Below are experts of layer 5 (counted from 0) of a mixture-of-experts language model. Rows are named router (the router's row for the expert), up (a neuron's input weights, with its number) and show model dimensions 0-63. Each number is 128 + 24 x the weight over its row's rms, rounded and kept within 0 to 255.
After each expert's rows: a language model's description of what the expert responds to; "gets" lists some tokens that make up at least twice as much of what it gets as of all text. This comes from a sample of Wikipedia text that the model never trained on. Tokens count by the router's weight.

# expert 33
router [129  92 116 135 117 120 164  99 121 136 137  86  84 132 136 107 136 149 122 128 121 130 124  97 101  85 105 105 111 105 122  67 123  71 135 145 141 161  98 181  99 136  73 133  83 165 118 134 131 141 104 134 113 122 107 127 103 118 138 137 162 170 144 133]
up5 [153 112 130 127 140 150 157 131 112 129 100 104 112  79 109 139 112 158  83  88 162 119 113 107 139  96 107 132 124 125 141  87 101 154  71 170  92 166 102 103 137 137  64 138 134 130 147 120 164 163  94 134 154 145 136 127 128 112 131 116  83 135 126 142]
up6 [101 111  75 134 123  97 118 115 138 149 145  83 128 123  90 133 150 157 146 164 164 144 137 170 128  98 137 137 111 149 157  86 160 127 118 137  96 150 180 131  95 121 147 138 103 154 127 157 161 139  97 128 128 139 141 109 157 103 100 129 152 149 166 133]
up7 [109 115  99 108 158 116 120 120 103 119 167  93 131 120 126  70 133 142 127 145 152 159 158 152 111 174 105  93  93 152 152 127 131 165 136 104 118 186 102 153 129  88  57 158  91 124 160 150 106 187 156 147 147 143 100 128 134 119 121  79 121 100 116 144]
up8 [ 91 136 141 117  94 100 117 142 151 141 117 115 145 104 175 160 126 129  97 163 116 126 136 107 135 115  98 106 134 126 105 159 138  76 143 143 127 152 132 114  73 124 108  87 141 113 128  99 119 125 115 167 140 160 182 149 167 128  99 107 119 163 104 147]
up9 [143 100 106 107  89 102 132  97 132 141 137 106 105 157 106 164 159 142 145 144 115 136 119 163  85 128 151 119 132 151 153  98 171 112 126  95 123 119 138 119 127 154 115 116 104 137 139 108 128 148 147 188 123 126 119 103  97 141 147 124  95 142 138  88]
up10 [112 117 110 128 122 158 104  87 119 149 116 104 151 149 139  76 118 139 123 156 132 122 133 114 124 108 149 130  94 109 145 141 142 146 119 144  87 162 114  85 159 114 141 184 156 103  89 107 156 153 120 175 115 116  89  81 105 128 144 134 139 134 141  99]
up11 [123 142 103 137 101 151 120 126 122 113 131 108  70 126 146 113 140 138 120 104 131 100 139  72 154  94 135 148 107 115 111  84 116 133 146 160 146 168 100 126  71 135 137 156 145 137  88 133 167 135 129 118 135 141 156 140 128 122 133 172 162 142 137 163]
Description: Taxonomy and definition labels. Colons after taxobox fields like Genus: and Order:, title-page = markers, words like genus, species, known as, renamed.
gets: ":", " as", "-", " of", " to", "\n\n"

# expert 38
router [114 101  92 104 145 121 158 119 104 112 153 124 124 111 121  92 118 142  78 138 155 140 100 150 113 117 111 109  71 138 156 132 141 115 135 109 175 183 132 144 112 153 116 120 130 105 130 150 109 172 163 144 121 166 141 138  95 156  68  91 119 122  90 140]
up0 [138 145 146 122 125 125 117 131 128 131 134 164 135 152 141 158  91 127 120 128  80 116 162  89 117 130  85 139 156 141 124 143 142 122 132 119 129 160 155 173 112 125 153 149 100 139 193 125 167 112 132 137 162 126 128 119 139 107 148 132  83  89 142  93]
up1 [ 96 129 126 140 151 145 149 164 144 164  96 122 134  97 136 102  91 100  92 101 135 124 158 141 116 136 134 138  76  86 126  95 130 125 111  95 105 118 151 155 147  78 149  92 147 101 153 123 139 159 123 130 108 116 153 121  87 150 146 120 159 134 123 177]
up2 [ 94 139  61  92 117  99 107 147  93 148 126 139 142  79 107 124 150 146 129 156 152 179 102 113 116  93 143 123 167  72 161 151 144 128 144 104 142 166 169 124 103 168  69  93 134 103 120  74 115 117 144 145 122 116 170 129 130 144 117 148  89 156 165  89]
up3 [142 104 119 114  75 105 102 125 109 154  93 106 162 133 128 137 115 130  88 100 170  87 136 124 143 119 136 122 130 160 115 186 144 129 133 138 123  86 142 130 145 104 151 140 129 123 148 142 130 149  95 137 127 106 176 119 134 119 158  92 158 127 153 159]
up4 [136 148 103 157 113 104 112 112 122 160 148 123 171 101 140 130 154 116 104 102 130 112 113 161 119 177 116 121 103 131 147 108 104  98 124 111 126 134 125 131 143 134 138 113 148 121 126  98 127  94 163 136 109 147 102 153 133 158  90 163 129  99 117 118]
up5 [154 115 135 137 127 149 163 110 115 133 102 121  98  77 114 159 107 165 123 118 152  96 105 134 149 145 104 143 116 160 158 112  94 141  76 144 114 144 136 121 135 129  65 115 142 134 112 133 158 167 117 150 109 181 134 113 121 109 129 133  77 139 108 152]
up6 [ 99 113 103 132 144 107 126 105 141 149 149  91 135 133 116 131 157 148 101 160 156 147 107 180 120 136 129 116 124 150 165 121 141 129 120 147  96 144 175 128 114 132 144 125 111 144 112 161 121 151 118 120 131 157 164  95 163 103 103 108 148 163 162 152]
Description: Table numeric cells. Spaces and digits opening numeric table cells and infobox values, like viewer figures, elevations, currency signs $ and £, and abbreviations such as BS, TC.
gets: " ", " |", ".", "1", "2", "4"

# expert 6
router [135  98 137 123 162 113 138 110 135  99 156  72 124 135 162 139 103 152  90  97 101 115  87 120 124 103 134 108  98 101 102  89 176  90 126 130 103 151 129 120 146 122  65 146 132 127 121 126  98 135 178 114 132 174 158 119 118 135 122 114 149 153 130 128]
up5 [153 112 127 136 127 149 161 105 116 133  95  99 108  99 152 142 100 162 114  96 142 109  89 148 157 108 102 135 109 153 145  99  92 145  78 129 109 183 110 122 119 124  64 129 140 127 116 146 133 143 101 115 133 176 133 130 120  89 119 113  67 123 140 146]
up6 [101 113 102 129 126 100 128 112 146 148 144  62 135 115 134 131 147 163 133 155 152 155 129 170 110  98 117 116 112 136 154 123 141 120 118 136  78 124 156 136 107 115 134 154  99 172 101 166 132 158 125 118 123 167 161 115 151  78 103 116 145 149 158 138]
up7 [112 130 105 136 146 129 146 160 103 126 156 100 145 138 140 133 121 180 134 147 157 141 184 184 106 135  84  97  90 129 150 115 107 137 143 105  81 181 105 143 137  94  80 168 105 145 140 165 122 198 170 161 114 167 114 146 129 149 118  93 121 106 101 120]
up8 [ 98 139 156 103  97  75 119 139 156 134 111 121 177 113 179 160 122 126 107 140 113 109 103 116 151 129  96  88 130 150 137 159 134 102 123 150  93 150 135 127  94 130 100 122 153 124 142 103 120 136 148 162 151 146 176 135 133 108 120 129 119 171 122 146]
up9 [135  93 114 129  90 105 133 103 142 155 144 114  81 143 117 158 161  92 119 132 105 160 138 180 102 148 144 122 132 159 134 104 168 134 128  77 107 101 142 133 112 129 102 103 111 104 128 114 133 130 168 153 155 121 102 110 135 116 166 119  77 129 161 113]
up10 [119 116 112 107 134 148  89  85 135 138 116 102 129 144 127  81 138 165 108 121 129 152 125 125 135  85 148 111  89  89 175 139 148 146  90 137  93 144 123  97 153 116 156 183 157 110  90  88 149 170 111 163 139  96  89  87  93 124 147 139 157 134 105 109]
up11 [118 146 100 127  97 138 148 124 117 110 131 121  69 149 147 139 141 143 134  93 129  74 133 114 163 101 139 165 130 121 139 101 135 151 153 151 134 188  75 106  62 110 139 152 126 154  80 137 187 112 101 109 146 142 122 154 136 129 137 128 159 142 104 146]
Description: Units and pronouns. Measurement units after numbers and pronoun subjects, such as cm, mm, meters, it, which, plus abbreviations and web-address pieces.
gets: "1", " it", " a", " It", " (", " |\n"

# expert 41
router [ 81 117 126 104  85 149 134  61 116 136 127 104  99 153 161 116 128  98 118 154 133 128 113 146 157 161 136 113 166  63 139 156 141 138 106 106 122 182 114 129 135 154 120 137 129 122  95 142 110 147 142  96 131 106 106 104 104 126 132 107  97 171 156 169]
up0 [137 148 144 120 121 125 120 131 111 135 147 154 142 148 163 160 103 144 119 152  97  95 159  86 137 195 102 164 160 126 127 128 154 129 131 114 126 156 158 163 119 131 136 125  92 140 155 120 156 141  74 132 169 103 142 145 127 125 153 111  94  92 142 119]
up1 [ 98 123 149 139 147 160 134 156 148 144 105 130 123 112 137 145 116  86 124  80 153 120 158 126 116 121 105 141 111 111  86 146 122 123  94 106  97 101 127 148 165 109 139 100 145 117 146 130 194 147 106 107  85 140 161 101  94 134 148 128 134 132 154 164]
up2 [120 138  96 107 118  94 125 132 109 176 120 113 149 102 118 117 158 139 158 150 174 142  96 120 124 104 131 155 152 101 144 139 152 126 112  98 155 148 128 117  95 166  84  86 136 133 140  86 115 108 134 160 112  99 159 128 104 160 117 120 105 139 148 109]
up3 [136 103 123 100  73  91  87  98 114 150 104 100 149 140 136 125 141 112  78 109 156  83 150 110 131 136 136 110 126 133 118 160 148 127 126 149 147 115 115 128 122 125 172 137 128  99 143 149 161 154  74 147 140 108 168 130 152 144 147 112 150 142 152 146]
up4 [134 150  97 140 104 123 108 122 131 139 150 127 162 112 118 139 135  85 121 127 125 109 105 153 127 183 111  90 132 138 125 101 126 102 146 113 148 150 135 144 175 118 166 127 143 144 125  68 151  93 156 124 114 132 138 154 141 142 109 168 116 140 152 139]
up5 [156 119 135 139 135 154 161 117 130 119 104 127 117 107 149 125  67 159  98 125 148 100  98 115 167 100 115 149 112 143 135  98 110 161  91 128 124 188 106 119 152 137  63 148 167 130 118 145 116 165  92 156 151 126 140 114 120 117 143 153  91 161 137 145]
up6 [105 120 116 146 128 100 122 113 127 144 134  81 142 118 153 138 163 148 119 150 143 139 128 158 126 116 133  91 112 130 158 110 158 126 125 169  76 125 158 149 140 120 163 144 111 171  99 162 111 132 137 121 121 177 143 103 169  96 120 126 147 144 181 136]
Description: After-name continuations. Token right after a person's name in lists, tables and election text: pipes, parentheses, semicolons, verbs like defeated, ran.
gets: " |", ",", " (", "\n", " –", ";"

# expert 52
router [ 98 117 139 110 109 151 141  30 116 122 137 134 115 148 151 151 128  98 104 143 145 101 120 130 164 133 133 147 118 108 106 133 123  83 126 113 157 170 116 157 124 142  84 150  95 126 136 118 149 129 114 120 148  97 125 106 141 187 136 145  88 111 105 111]
up0 [130 137 136 111 130 127 161 124 137 145 152 171 158 132 156 154 108 138  93 150  96 129 159  99 126 155 114 167 147 143 124 133 146 118 154 111 152 165 147 152 126 128  95 149 116 118 170 100 145 109 117 113 140  95 143  85 194 141 155 118  80  75 135 106]
up1 [ 98 121 141 126 154 146 124 156 128 153 104 137 113 107 114 135 104  93 130 109 131 132 149 138 122  95 103 137 128 120  91 143 125 100 105  93  97  97 118 155 170 121 154  57 125 123 160 131 162 129 126 117  93 117 174 117 120 147 134 137 118 133 130 164]
up2 [101 137  88  95 125  88  98 131 116 155 118 135 137  97 104 117 149 148 141 158 145 126 120 108 131  91 133 148 136 101 148 171 136 104 144  96 145 160 142 116 103 179  64  92 120 122 122  72 122 128 130 140 116 103 160 103 120 139 119 124  81 136 158  95]
up3 [133 104 112 122  84 111  91 102 130 133 101 107 158 145 136 151 141 104  97  90 167 102 160 110 143 107 140 100 113 145 103 164 158 127 120 126 153 107 138 114 136 134 169 146 116  90 144 152 159 118  91 133 150 110 166 104 117 131 140 109 144  96 150 138]
up4 [135 155  97 147 123 125  98 137 117 150 153 111 187  93  97 133 112 105 115 108  85  95 131 155 129 171 122  90 125 145 116 146 111  90 113 103 142 122 108 149 156 110 172 126 159 131 125  85 118  83 141 109 116 139 100 148 172 130  88 146 121 142 131 142]
up5 [151 115 133 129 133 157 146 104 112 123 101 103 124 128  85 149 124 165 112 122 135 120  90 129 167  73 120 156 126 151 142  99  88 114  78 136 136 168 105 139 130 116  89 146 128 112 131 130 147 145  81 130 114 119 127 133 160 119 131 137  98 173 101 124]
up6 [117 116  93 121 147 101 104 102 120 124 151  61 153 142 111 116 156 159 133 137 167 185 106 150 133 118 139 130 122 139 158  94 162 124 137 138  77 141 163 107 111 122 165 138  99 155 102 169 130 127 131 125 175 139 160 122 139  97 129 115 158 152 147 129]
Description: Biographical entries. Dashes and words in biographies and notable-people lists, such as Name – politician, born, studied, worked, footballer.
gets: " (", " |", " –", " =\n\n", " and", " was"

# expert 29
router [ 95 111 100  93 176 118 102  61 109 109 135  88 123 130 166 115  99  86  95 108 132 152  89 145 116 125  92 160  94  79 124 169 115 119 124 129 101 168  87 132 140 134  49 124 131 121 150 135 120 114 127 154 127 135 144 121 141 164 109 116 134 138 109 138]
up0 [147 146 127 119 132 121 156 121 111 141 139 177 143 128 163 154  91 149 116 146  97 113 159  96 137 149  90 153 154 141 122 113 129 129 133 109 141 146 142 163 114 123 110 138 107 134 199 113 153  94 113 113 145  98 147 129 163 122 131 116  92 101 161  93]
up1 [101 122 146 134 153 148 118 149 148 162 105 124 131 108 138 121 106  93 136 105 144 137 148 141 141 110 105 131 103 131 100 111 139 122 120 122 109 104 126 142 158 119 129  80 139 127 130 123 165 167 118 130  80 111 152 106 102 153 132 129 155 168 145 186]
up2 [115 147  62 108 121  95 123 154 112 138 119 130 151  66 131 104 149 158 136 143 127 119 100 131 133 113 134 136 167 106 120 156 130 132 140  96 139 156 188 105 108 160  75  81 144 114 116  80 134 103 145 153 108 114 141 118 136 150  99 119  95 129 151  98]
up3 [130 100 121 137  82  95  93 113 127 148 100  98 152 144 142 113 125 110 113 113 158  86 174 108 146 120 125 122 134 143  81 169 158 140 127 143 151 107 122 110 169 114 161 146 136 104 137 137 133 130  66 121 144 104 178 121 146 117 134  88 147 146 180 123]
up4 [134 157 117 148 106 109 110 103 131 129 151 104 156  82 131 121 124 113 127 114 136  94 113 138 126 179  91 104  93 137 121 126 111  96 101 133 131 131 107 121 135 133 144 141 131 127 135  93 169  97 143 131 116 148  82 134 152 137 111 131 110 125 120 147]
up5 [155 108 141 131 128 155 143 117 107 126 105 103 130  95 127 136  72 162  94 118 132  96 108 114 152 103  92 163 125 148 133 104 112 134  70 144 105 195  96 105 135 121  75 125 165 128 102 128 143 132  90 137 147 161 159 130 143 143 148 112  79 137 117 119]
up6 [100 113  99 142 125  91 123 109 147 152 150  66 108 132 113 131 147 160 116 160 164 151 131 161 131 125 158 115 134 125 154  97 158 148 126 131  94 130 150 138 123 105 162 106 118 179  76 144 114 147 101 106 126 139 153 126 176 111 116  92 160 165 156 143]
Description: Line and row ends. Line breaks and row-ending pipes closing table rows and infobox lines, plus infobox field names such as Succeeded, Spouse, Genre, Producer.
gets: " |\n", "\n", ")\n", ".\n", "\n\n", ";\n"

# expert 40
router [123 104 122 118  87 161 136  39 126 161 141  51 133 126 181 104  78 104  84 134  89 141 101 135  96 124 129  89 139 115  95 142 129 105 134 102 101 168 153 119 147 162  81 161 137 136 153 134 128 157 150 110 142 143 165 160  98 131 102 135  98 144 141 122]
up5 [158 113 134 143 131 157 147  96 126 132  99  94 106 104 124 165  88 140  81 115 127 145 105 141 138 132 107 147 109 136 154  93 124 154  85 126 115 168 112 103 137 140  83 116 154 128 104 115 146 144 110 117 144 165 155 127 132 122 129 118  84 156 127 157]
up6 [109 114 110 139 127  92 104  99 139 135 137  65 136 134 119 114 149 138 111 144 123 158 124 177 120 129 131 102 102 157 185 125 144 142 138 130  94 127 135 131 130 124 136 147 121 166 125 159 115 139 117 130 146 158 133 113 171  80 126 146 135 167 154 156]
up7 [107 133 110 136 166 107 146 152 117 139 150 115 145 142 129 112 118 156 145 156 124 127 152 172  82 149 106 118 117 134 116 129 119 159 155 126  69 162  98 117 148  90  88 152  96 120 150 187 116 189 138 127 144 152 126 137 133 115 141  81 138 120 126 125]
up8 [104 137 152 121  88 106 105 128 145 136 114 100 155 129 167 157 113 114  91 158 118 120 127 103 160  98 109 104 140 136 139 171 128 117 140 144 106 169 133 144  79 134 103 125 149 134 152 119 124 136 126 163 146 135 170 145 122 122 102 130 115 149 105 168]
up9 [146 105 114 122  90 104  98  90 144 142 138 107 105 157 107 145 127 119 144 145  89 135 103 160  96 144 153 130 107 178 134 138 157 131 117  94  99 108 134 109 156 144 125 124 117 109  93 103 133 140 167 188 146 131 110  82 102 124 161 135  86 143 127 107]
up10 [120 113 117 123 130 175  93  87 137 148 120 126 129 145 129  93 122 149 116 126 143 135 143 123 126 103 131 132 110  85 144 151 151 139  91 144  85 159 125  77 162 113 156 171 161  95  80 121 156 178 114 159 131 113  93  96  89 107 139 122 171 145 143 114]
up11 [127 148 100 141  81 148 154 156 119 111 136 118  88 133 134 138 121 118 129 100 128 107 154 104 161  96 127 152 144 133 124  92 135 162 180 136 153 174 106 120  84  81 144 149 144 150  91 121 157 110 113 108 124 132 144 129 123 128 132 182 155 152 129 153]
Description: Sentence-ending punctuation. Periods ending sentences or paragraphs, quote-plus-period endings, and line-start table pipes or list dashes, as in console. and spacecraft.
gets: ".", ".\n\n", "-", "|", ".\n", ")."

# expert 34
router [114  82 130 110 118 155 156 110 131 131 131  92  82 125 113 104 138  99  96 101 109  97 130 109 128 128 102 160  77 140 148 121 125 107 140 138 141 157 102 166 104 125  85 127 109 134 169 161 136 106 124 145 169 150 106 116 139 144 102 129 103 131 142 156]
up5 [149 114 136 127 136 147 161 125 118 124 104 124  86  91  88 151 108 164 100 128 138 103 104 122 133  65 121 159 117 137 147  85 116 128  78 145  84 162 114 130 165 125  64 129 140 109 146 144 173 159  90 139 151 151 121 135 129 116 111 144  78 150 103 162]
up6 [116 118 103 137 126  91 130 123 136 140 137  55 141 143 119 120 156 128 118 137 139 159 131 170 137 114 131 111 116 135 166 110 162 119 125 125  70 131 159 137 135  99 181 138 122 182 113 146 113 151 116 111 137 159 139 119 160 125  97 147 136 144 162 132]
up7 [111 137  95 130 176 124 146 151 116 128 151  67 139 140 136 108 106 164 117 144 155 141 169 181 108 151 116 120 111 152 142 108 137 162 151 103  76 152 133 157 152 107 108 152  87  95 143 157 121 190 149 136 148 137 100 132 138 128 117  94 116  96 123 123]
up8 [ 99 134 156 115  94  89 124 113 156 138 120 116 128 112 171 152 114 131  88 162 108 101 101 112 125 118 128  93 149 126 143 167 144 103 125 159 125 161 104 138  83 133 118 105 132 124 117  99 113 131 118 190 137 145 162 141 156 130 112 117 113 188 100 149]
up9 [133 100 105 120  93 105  96 108 142 143 147 114  88 138 109 146 161 129 134 140  85 126 114 159 111 111 148 132 138 156 152  91 146 126 121 110 101 107 119 133 143 151 103 136  99 121 123 107 130 163 168 168 146 112 115 109 106 147 132 138  91 145 135  81]
up10 [120 119 120 129 134 166 109 101 130 132 112 100 143 153 132 102 156 139  97 121 137 128 130 130 127 106 155 121  86  82 150 145 157 147 103 141  89 138 121  93 148 124 148 178 153 101 103  96 155 183 123 157 126 100 105 104  97 127 137 145 169 127 137 112]
up11 [120 144  93 147  94 168 130 142 106 110 134  71 100 123 125 122 154 143 131 100 133  81 138  76 169 106 122 175 119 143 123  93 122 128 157 143 130 189  97  97  62 126 131 144 145 138 104 160 153 131 121 100 151 126 146 144 133 126 106 150 135 143  99 149]
Description: Definitional opening words. Words in opening definitions and topic lines after a title, such as one of, a genus of, band, the city.
gets: " of", " =\n\n", " is", " a", " was", "The"

# expert 9
router [130 106 143 129 143 121 151  90 128 130 158  78 128 132 179 167 143  96  64 124 152 107 127 119 113 131 124 178 117 144 110 139 116 115 104 113 151 143 119 142 115 165  83 119 112 169 118 148 100 122 131 133 107 119 163 145 111 157 138 127 153 135  99 114]
up5 [150 109 134 134 134 136 140  97 116 133 108 105 104  90 125 151  91 156 121 136 125  99  78 159 151 119 120 144 109 169 157 100  86 142  66 144  90 176 129 110 148 130  73 127 127 123 120 122 166 149  92 170 153 149 148 118 127 110 136 135  97 152  78 151]
up6 [106 116 102 122 129 102 117 119 153 142 146  70 122 132 124 132 159 178 118 154 164 146 101 162 137 112 120 109 114 157 170 121 139 124 120 135  91 109 153 153 124 111 144 141  88 173  97 147 126 149  98 128 109 157 147 106 138  92 111 121 156 166 135 117]
up7 [119 125 111 145 146 122 144 146 114 112 165  90 147 154 148 100 151 157 115 161 166 152 173 183 107 159 110 122 114 140 132 114 132 156 132 122  78 188 112 145 147  96 100 139 115 115 148 167 131 200 125 170 112 150 119 151 125 172  96  83 142  99 161 134]
up8 [102 136 150 104  92 101  80 120 148 168 113 103 145 114 176 143 120 134 123 157 120 111 138 110 150 129 101 102 155 128 128 177 136 109 125 152  89 162 125 141  67 128 103 130 146 128 141  86 115 138 141 191 139 120 143 152 148  90 110 104 111 170  83 133]
up9 [144  98 119 139  94 107 111  95 151 144 152 100  93 134 116 147 157 115 146 153  67 131 115 160  94 153 134 134 135 161 161 150 149 102 128 102  75 151 104 106 163 150 132 131 115 117 103 138 149 111 146 162 174 106 109 102 126  89 165 130  76 162 130  94]
up10 [119 119 116 116 136 162 104  94 133 152 119 115 113 137 136 104 104 133 110 129 141 144 102 106 126 117 140 130 108  68 146 138 148 140 116 148 103 143 121  89 153 124 153 184 159 102  78 108 147 180 132 164 139 101  98  97  82 134 121 131 167 128 121 101]
up11 [121 148  99 136  84 150 143 146 120 106 140 119 100 122 115 149 140 149  99  91 132  99 156  97 167 107 134 159 115 120 149 110 101 154 136 152 151 185 109 115  70 106 126 177 157 142 113 152 193 115 107  99 123 155 135 166 134 142 124 160 150 124 127 131]
Description: Media and heading openers. Opening quotes, parentheses and heading markers (===, ====) in film, album and television articles, plus award-table cells like Best, Nominated.
gets: " \"", " ", " (", "==", "===", " film"

# expert 7
router [131  91 136 101 101 155 136 139  85 153 147  76 132 150 119 153 109 125  81  86 150 159 110  93 115  94 113 126 124 138 125 152 144 121 139 141 197 118 100 122 120  91 106  97 131 116 143 163 142 159  90 172 148 135 167 105 127 141 103 168 141 140  96 131]
up0 [144 144 128 120 126 111 123 111 138 130 145 155 109 108 126 147 134 131 121 141  88  97 156  79 118 168  91 146 152 142 152 108 149 116 145 112 150 156 162 165 132 147 134 148  97 129 198 101 180 124 124 131 163 109 158 135 158 114 163 110 118  97 141  98]
up1 [106 126 146 128 143 164 142 145 141 148 110 149 155 115 139 151 102 100 133  96 134 114 155 113 116 148  92 130  95 108 116 138 137 113 102 129 130  99 139 150 159 102 132  91 154 137 172 128 168 153 111 137  60 132 173 128 106 139 166 135 145 153 149 169]
up2 [112 131  88  88 148 110 123 145  87 140 124 139 127  96 105 145 125 157  97 160 144 126 112 120 108 112 126 106 139  86 168 160 156 121 149  97 152 154 151 100 102 173  77  89 125 126 139 101 118 101 146 148 106 101 182 108 123 155  78 143 104 125 158 132]
up3 [138 102 118 130  81  97  93 114 101 150 100 100 167 139 142 124 137 121  86 103 142  86 145 117 147 131 148 124 131 156  97 153 170 146 120 163 153  88 157 126 162 124 173 139 140 108 152 144 140 172  82 141 118 116 184 109 142 125 160 118 146 142 156 152]
up4 [129 147 105 142 106 108 112 126  95 144 165 116 182 110 130 155 102 122 125  87 112 122 131 132 122 187 104 113 111 165 134 129  94  94 114 103 145 109 132 132 153  97 169 161 164 136 136 103 146 118 161 129 142 151 107 141 155 149  90 173 126 112 140 104]
up5 [158  99 133 139 142 154 143 116 124 125 111 113 115  87  92 150 106 144 131 111 138 110 118 120 151 110 101 143 126 155 120  86  92 146  86 147 127 162 107 110 149 120 102 139 143 106 145 143 145 175  88 164 155 137 154 119 137 103 152 128  94 161  90 133]
up6 [115 122 107 130 137 104 121 112 123 141 133  81 131 136  96 110 152 140 137 147 143 144 126 195 140 110 144 128 137 133 163  98 156 133 134 138  82 141 155 144 132  87 160 126 107 137  99 166 119 142  90 142 141 149 140 116 164 129 102 138 155 166 154 155]
Description: Release and debut contexts. Articles, digits and table bars in music releases and football career text, such as "debut in the", "On 28 May", and years.
gets: " the", "2", "0", "1", "9", " on"

# expert 43
router [138  92  90 136 180 108 121  89 141 148 167  86  77 166 166 115 117 124  77 109  88 128 123 139 121 154  92 132  80  53 148 140 100  88 154 118 154 144 112 152 129 157  80 123 123 165 127 132 110 130 137 128 102 135 105 149 108 172  91 107 137 141 123 137]
up5 [150 113 142 129 114 162 130 104 121 119 105  95 118 110 105 136  81 161  87 115 156  90  90 129 147 120  72 148 115 130 173  79 112 138  77 150 125 169 111 120 147 118  80  94 166 121 101 138 150 154 103 164 126 166 136 158 122 133 140 138  75 128 112 112]
up6 [108 126 107 138 155  94 129 117 137 136 140  72 159 138 126 123 155 150 139 169 150 137 106 186 150 108 129 109 119 131 177 146 150 146 138 141  76 152 142 137 116 120 156 137 132 159  92 150 121 143 112 121 121 131 129 113 161 103  96 102 153 156 154 138]
up7 [123 132 115 129 171 102 169 140 117 122 154  66 130 147 124 110 118 156 127 163 150 146 168 177 115 152 111 134  90 117 136 119 127 158 136  89  87 183 108 139 136 111  70 165  99 119 147 155 107 190 127 130 128 131 108 108 128 153 117  81 125 125 121 128]
up8 [ 94 140 149 115  95  90  79 129 147 147 108 105 127 137 176 159 139 104 136 162  86 106 128 104 166 127 103  98 145 154 128 144 129 104 143 152 123 156  98 110 105 131 128 106 138 122 129  94 126 107 130 166 160 137 159 159 148 101 122 105 134 155 122 155]
up9 [143  96 114 127  90 102 134  92 144 150 146 128 101 149 113 148 151 104 100 155  78 137 137 155  83 139 161 144 117 119 143 139 157 121 119  91 124 137 117 110 136 157 107 127 117 104 111 121 128 143 167 177 152 133 103  87 128 141 175 139  77 142 156 103]
up10 [126 112 109 133 134 151 127 114 127 146 113  97 122 152 125  97 130 147 109 120 120 130 129  88 143  96 159 124 103  84 152 138 136 136 116 154  95 134 108  74 167 133 146 180 162 101  95 101 143 181 104 181 118 104 102  99  90 123 124 143 156 138 140  89]
up11 [124 146 100 120  84 169 147 121 128 105 129 119  79 140 137 132 108 142 108 113 129  92 159  98 160 102 130 158 118 135 148 117 128 138 180 117 110 183 106  99  88  90 129 155 138 153 110 150 170 102 113 105 144 137 130 161 134 151 123 149 149 157 115 159]
Description: Prepositions after institution nouns. Prepositions and commas following nouns naming organizations, fields or activities, such as "design at", "administration from", "Association".
gets: " in", " of", " at", " (", " and", " on"

# expert 45
router [122  94 108  77 111 125 108  90  90 171 154  97 134 137 112 104 128 132 116 143 160 123 106 169 105 149  98 178  73 134 121 115 142 141 100 117 142 155 151 124 148 113  83 157 152 113 119  99 117 128 138 144 126 136 161 114 168 169 137 114 110 135 131 121]
up5 [150 125 126 106 129 137 178 130 121 125  97 102 124 104 111 163 103 167 118  86 134 116  87 138 167 109  74 172  94 158 117  64  89 152  97 117 113 159 146 135 144 107  85 134 163 109 134 105 129 135  75 119 131 147 141 117 149 129 119 123  75 113 130 133]
up6 [113 118 101  95 129 101  96 103 120 148 144  79 114  98  88 146 156 135 127 147 140 160 112 174 114 109 120 114 119 133 171  95 138 119 120 153 108 118 150 141 138  90 171 144 122 156 110 134  93 170  86 113 129 143 137  82 153 105 114 117 165 177 127 127]
up7 [104 128 101 119 165 145 109 142  85 148 160  92 134 141 130 103 110 177 121 158 157 134 136 166 125 143 110 137 111 153 141 111 126 162 142 132  68 180 111 126 137 104  98 150 105  93 132 176 117 180 153 142 137 129  97 142 149 121 138 124 133 121 114 136]
up8 [102 137 154 100  91 110  89 119 146 126 111 113 160  85 144 144 138 122 125 154 118 103 126  94 142 130 106 114 146 137 135 176 125 105 113 153 117 138 105 144 103 136 119 129 151 120 132 107 102 145 130 196 149 136 155 123 124 110 125 103 134 154 121 150]
up9 [165 102 119 125  87  88 135  81 150 153 128 136  89 151  88 142 154 131 146 168 101 158 127 147  89 124 136 134 114 126 156 128 157 144 113  97 106 101  88 100 139 162 114 119 117 118 138 139 139 142 150 186 154 133 128 101 125 136 152 156  79 141 161  98]
up10 [104 111 115 128 120 168  86  97 142 135 119 111 136 135 124 114 135 147 106 136 144 126 114 136 119 106 140 126  85 105 150 141 146 152 102 146  93 143 133  80 160 128 150 181 161 121  98 113 163 174 116 183 126 105  84  85  74 115 129 136 147 151 126  94]
up11 [121 145 119 114  74 151 148 121 120 112 134 113  98 151 137 142 124 131 100  84 136  95 136  95 139 105 135 145 138 106 157  92 116 144 134 138 130 200  66 126  91  95 135 171 136 158  66 153 176 159 116  98 131 143 151 164 129 156 117 178 140 140 116 138]
Description: Numeric digits in data. Digits inside IDs, coordinates, areas and populations, as in GNIS feature ID and 44.0597°N, plus units like sq and /km.
gets: " ", "0", "9", "2", "5", "4"